Below are experts of layer 3 (counted from 0) of a mixture-of-experts language model. Rows are named up (a neuron's input weights, with its number) and show model dimensions 0-95. Each number is 128 + 32 x the weight over its row's rms, rounded and kept within 0 to 255.
Before each expert's rows: a language model's description of what the expert responds to; "mostly gets" lists some tokens that are sent to it at least half of the time. This comes from a sample of Wikipedia text that the model never trained on.

# expert 28
What it handles: e-ending syllable pieces. Word-internal pieces ending in e like te, ne, re, de, as in nineteenth, contemplating, There, necessary, instead.
mostly gets: "ne", " Ne", " Te", "te", "de", "ise"
up0 [151 116 181  74 133 139 137 135 134 159 116 191 128 112 147  78 138 116  56  95 142 150 177 137 102 161 142 121 121 151 127  87 180 115 129 193 133 130 147  93 168  78 176  84 145 124 196 173 134 134 102  96 173 162 203 128 139 136 117  81 148  84 107 126 129 116  64 115 128  65 137 169  56 125 188 112  92 122 116 179 105 162 123 136 131 105 160 130  87 111 104 121 124 127 131 145]

# expert 53
What it handles: Adjective-forming suffixes. Adjective endings -al, -ical, -ial, -ary, -ular, -ous attached to stems, e.g. Artificial, Graphical, Missionary, rudimentary, regional.
mostly gets: "ical", "ary", "ial", "ular", " political", "ological"
up0 [138 143 139 128 123 136 161 128 184 105  75 112 134 129 132 151 128 153 121  91 152 153 122 138 124 170  86 149 157 139  93 138  74 148 141 131 179 162 139 160 113 185 165 101  84 169 145  97  89 144 126 143 112 143 178 196 128 207  66  87 122 160 136 121  91 114 100  99 116 130 125 137  28 102 144 109  67 124  91 169 128 126  66 159  98 100  62 105  72 126 147 107 115 111 156 140]

# expert 59
What it handles: Given-name endings. Final pieces of personal names and name-like words, e.g. Emanuel, Seychellois, Engels, Sumaira, plus whole first names like William, James.
mostly gets: " James", " Charles", " Robert", " Henry", " George", " William"
up0 [129 164 167 145 179 112 131 171 196 150 119 159 118  68 140  76 117 121 120 153  60 120  81  82 119 169 105 126 162  88 114 139 144 124 173 142 154 132 107 156 135 130  87 193 141 126  84 152 107 120 138 110  78 116 130  83 128  73 133 115  58 161 144  74 148 131 123 151 126 146 118 149 141 133 117 175 184 157 117 171 128  41 158 144 141 152 108 113 127  73 129  70 155 165 134 178]

# expert 17
What it handles: Periods in abbreviations. Periods, mostly after a single capital initial, as in species lists (M. lenta), plus U.S., Rep., and www dots; also sentence-final periods.
mostly gets: ").", ".", " &", "&"
up21 [ 77 124 131 143 157 124 177  99  87  99 138  50 156 124 126 169 142 193 142 109 119 206 115 134 132 141 118 172 115 100 147 144 128 134 144 110  89 143 148 132 128  93 126 134 159 103  81 190 125 131  97 124 112 126 139 188 136 197 123 127  97 106 154 110 119  58 124 154 116 133  72 125 146  85  97  90  94 143  72 159 118 115 124  99 161 111  66 118 164  83 127 193 140 104 215 130]

# expert 18
What it handles: Medial p/op syllables. Inner word pieces with p, op, rop, ut, e.g. envel-op-e, episc-op-al, sharec-rop-pers, app-rop-riate, exec-ut-ive.
mostly gets: " imp", "rop", "op", " trans", "hop", "ip"
up1 [122 132 113 119  92 146 122 114 121 119 134 142 139 193 132  72 147 148 128  95 122 137 210 133 122 130 115 170 134 112 151 132 143 100 107 194  95 122 130 173 179 132  70 102  84 120 109 189 104 129 135 120 208 171 165  55 134  95 134 132 129 176 156 136  75 148  89 128 137 124  41 150  80 127 147  67  78  84 129 126 109 122  92 128 124 125 155 142 115  92 180 137 162 140 157 177]

# expert 49
What it handles: Table cell separators. Pipe characters separating table cells, especially right after row numbers, plus list dashes, slashes and bullets at line starts.
mostly gets: "|", " /", "•"
up1 [117 109  85 125 139  85 198 143 201 129 139 173  92 152 117  96  91 105 156 124 117 129 111  86 103 124 110  45 140 129  64 120 140 142 104 137 124 113 141 128 143  55 133 144 153 232 136 124 196  88 128 117  74 119 155 136 185 124 146 108 125 120 132  94 119 110 173 127 125 143 142 105 178 122  73 117  87 149 119 136 124  72 105  76 122 173 125 141 148 129 130  86  68  90 126 139]

# expert 46
What it handles: Punctuation after digits. Decimal points, commas, colons, dashes and ordinal suffixes following a digit in stats and dates, such as 29.2, 1st, 5th, 2–0.
mostly gets: "–2", " km", "–3", "–0", "–1", "×"
up21 [111 137 213 159 101 166 116 142 127 112 129 131 117 147 143  76 107 140 128 150 112  79 153 124  65 115 136 119 111 181 123 219 125 168 127 192 129  98  85 123 128 172 176 138 136 152 129 111  74 140  46 168 111 113 119 107  99 125  72 143 148 126 124 146 149  29  73 112 139  79 138  82 150 150 153  80 114 172 139 145 140 117 158 127  94  79 112 127 147 147 107 120 168 129 131 138]

# expert 33
What it handles: en/in name pieces. Syllables en, in, ong, ung inside surnames and place names, often Germanic or Chinese, e.g. He-in-z, Xuef-en-g, Wil-den-s.
mostly gets: " China", "ong", "en", "ung", "in", "den"
up21 [161 121  92 150 138 152 108 125 111 112  90  91 142 150 132 111  93 116 128 141 107 139 149 131   4 176  85 127  72 156 144 154 212 141 174 164 188  76 145 109 136 115 142 160 110 162 123 129 165 131 206 188 162  84  96  74 127 153 131 104 130 147 111 186 123 131 157  57 114 130 157 126 125 129 116 122 123 141 137 176 137 111 125 126 148  64 153 145 137 116 144 106 114  81 128 113]

# expert 22
What it handles: Determiners and possessives. Possessive pronouns and articles opening a noun phrase, plus common adjectives, such as his, its, their, the, new, former, Personal.
mostly gets: " their", " his", " its", " new", " her", " public"
up0 [110  96 129 111 153 107 196 109 110 114 137 155 102 122  72 109 123 156 219 128 121 129 153 166  91 119 111 148 184 117 105 102 126 131 188 163  81 136 126 121  84 143 163 177 178 201 104 135 135 119 126 105 126 189 151 149  77 122  96  82 103 144 162 138 124 137 103  93  90 149  94 107 167 147 138 122 183 110 141 143 118 186  86 150 192 117 129 164 115 152 125  70 128 132 171 193]

# expert 27
What it handles: el/il pieces after b, st. Pieces like el, il, ill, s after b, st, g within words and species names, e.g. st-el-lata, main-b-el-t, b-ill, ve-s-sels.
mostly gets: " wh", " work", " through", "style", " collect", " long"
up0 [119 183 134 147 109 130 100 167  93 129 120 108  83 135  96 133 119 131 139 130 127 114 165 117 150  89 133 136 119 135 132 137 209  92 138 138 146 136  67 141 127 149 157 180 121 166  97  60  44 137 133 164 106 150 123 136 145 118  56 136 252 171 142 120 100 182 118  97 145  79 121  69 127 118 150 144 166 146 125 123 101 146 187 174 104  78 145 146 133 146 150 135 128 103 168 116]

# expert 9
What it handles: Letter p pieces. Lone p and similar consonant pieces mid-word in names and rare words, e.g. sim-p-soni, Tom-p-kins, Al-p-ha, plus Thai byte pieces.
mostly gets: "p", " imp", "ir", " which", " close", "ر"
up1 [115 168 190  98 177 145  96 138  89 174 128 142 128  95 138 131 156 177  76 143  94 113 118 129  88 112 153 116 148 124 135  39  94 165 142 105 110 152 104  70 187  98 109 112 108 130 142 118 133 145 129 139 132 194  52 193 137 170 121 152  93 140 135 137 135  96 193  73 164 145 130 110 108 143 147 124 151 104 132  69 140 154 114 148 103 144 138 113 133 149 195  73  59 134 118 108]

# expert 19
What it handles: Mid-name syllables. Syllable pieces after an opening capital letter in names and words, such as re in Tore and Lorenz, we in Norwegian, ver in Overall.
mostly gets: " Art", "our", "qua"
up1 [104  98 139 137 133  60 175 154 129 123  91 133  98  98 155 107 155 111 130 124 136  79 139 150 147 131 145 107  70 138 120 128 114 130 171 134 109 163 114  95 171 142 123  98 112 144  94  97 120 138  62  98 132 171 158  94 223 188 151 144  88 104  50 124 130 144 107 133  73 120 149 123 147 130 207 216 152 147 154 124  79 168 136  78 130 142 132 134 137 161 137 123  93 104 194 129]

# expert 25
What it handles: od and bo pieces. Word pieces like od in Methodist, good and Arthropoda, plus Bo, bi, Win, and plus, minus and ampersand signs.
mostly gets: "od", " bi", " bo", "tten", " Win", " +"
up1 [161 179 176  84 151 145 142  76 107 135 130 128  93 121 110 124  68 153 130  64 107 102  91 146  99 126 189 245 129 132 102 166 132 121 115 101 175 163 140 135 163 131 126  96 111 128 115 186 100 101 145 102 106 141 149 110  76  99 123 122  75  99 154 127 131  99 147  96 134  34 126 155  80 179 123 138  58 143 179  99 131 124  90 136 106 117 133 119 160 157 136 149 125 135 125 114]

# expert 3
What it handles: Word-final ate/ent suffixes. Word-ending pieces like ate, ent, ive, ain inside longer words, e.g. pred-ate-s, candid-ate-s, coeffici-ent-s, promin-ent.
mostly gets: "ate", " take", " took", " final", " count", "′"
up0 [137 112 147  86  99 182  50  88 170 118  82 124 110 129 180 138 129 137 110 104 130 170 103 108 154 116 158 123 153 130 125 101  81 129  58 136 136 137 101 173 129 144 120 129  44 173 159 192 166 136  62 164  90 120 125 106 114 127 125  81 114 202 117 119 152 154 139 180 110  71  81 206 124 116 131 119 117  81 144 117 130 127 175 142 132 144  89 122 121 131 116  88  93 140 160 158]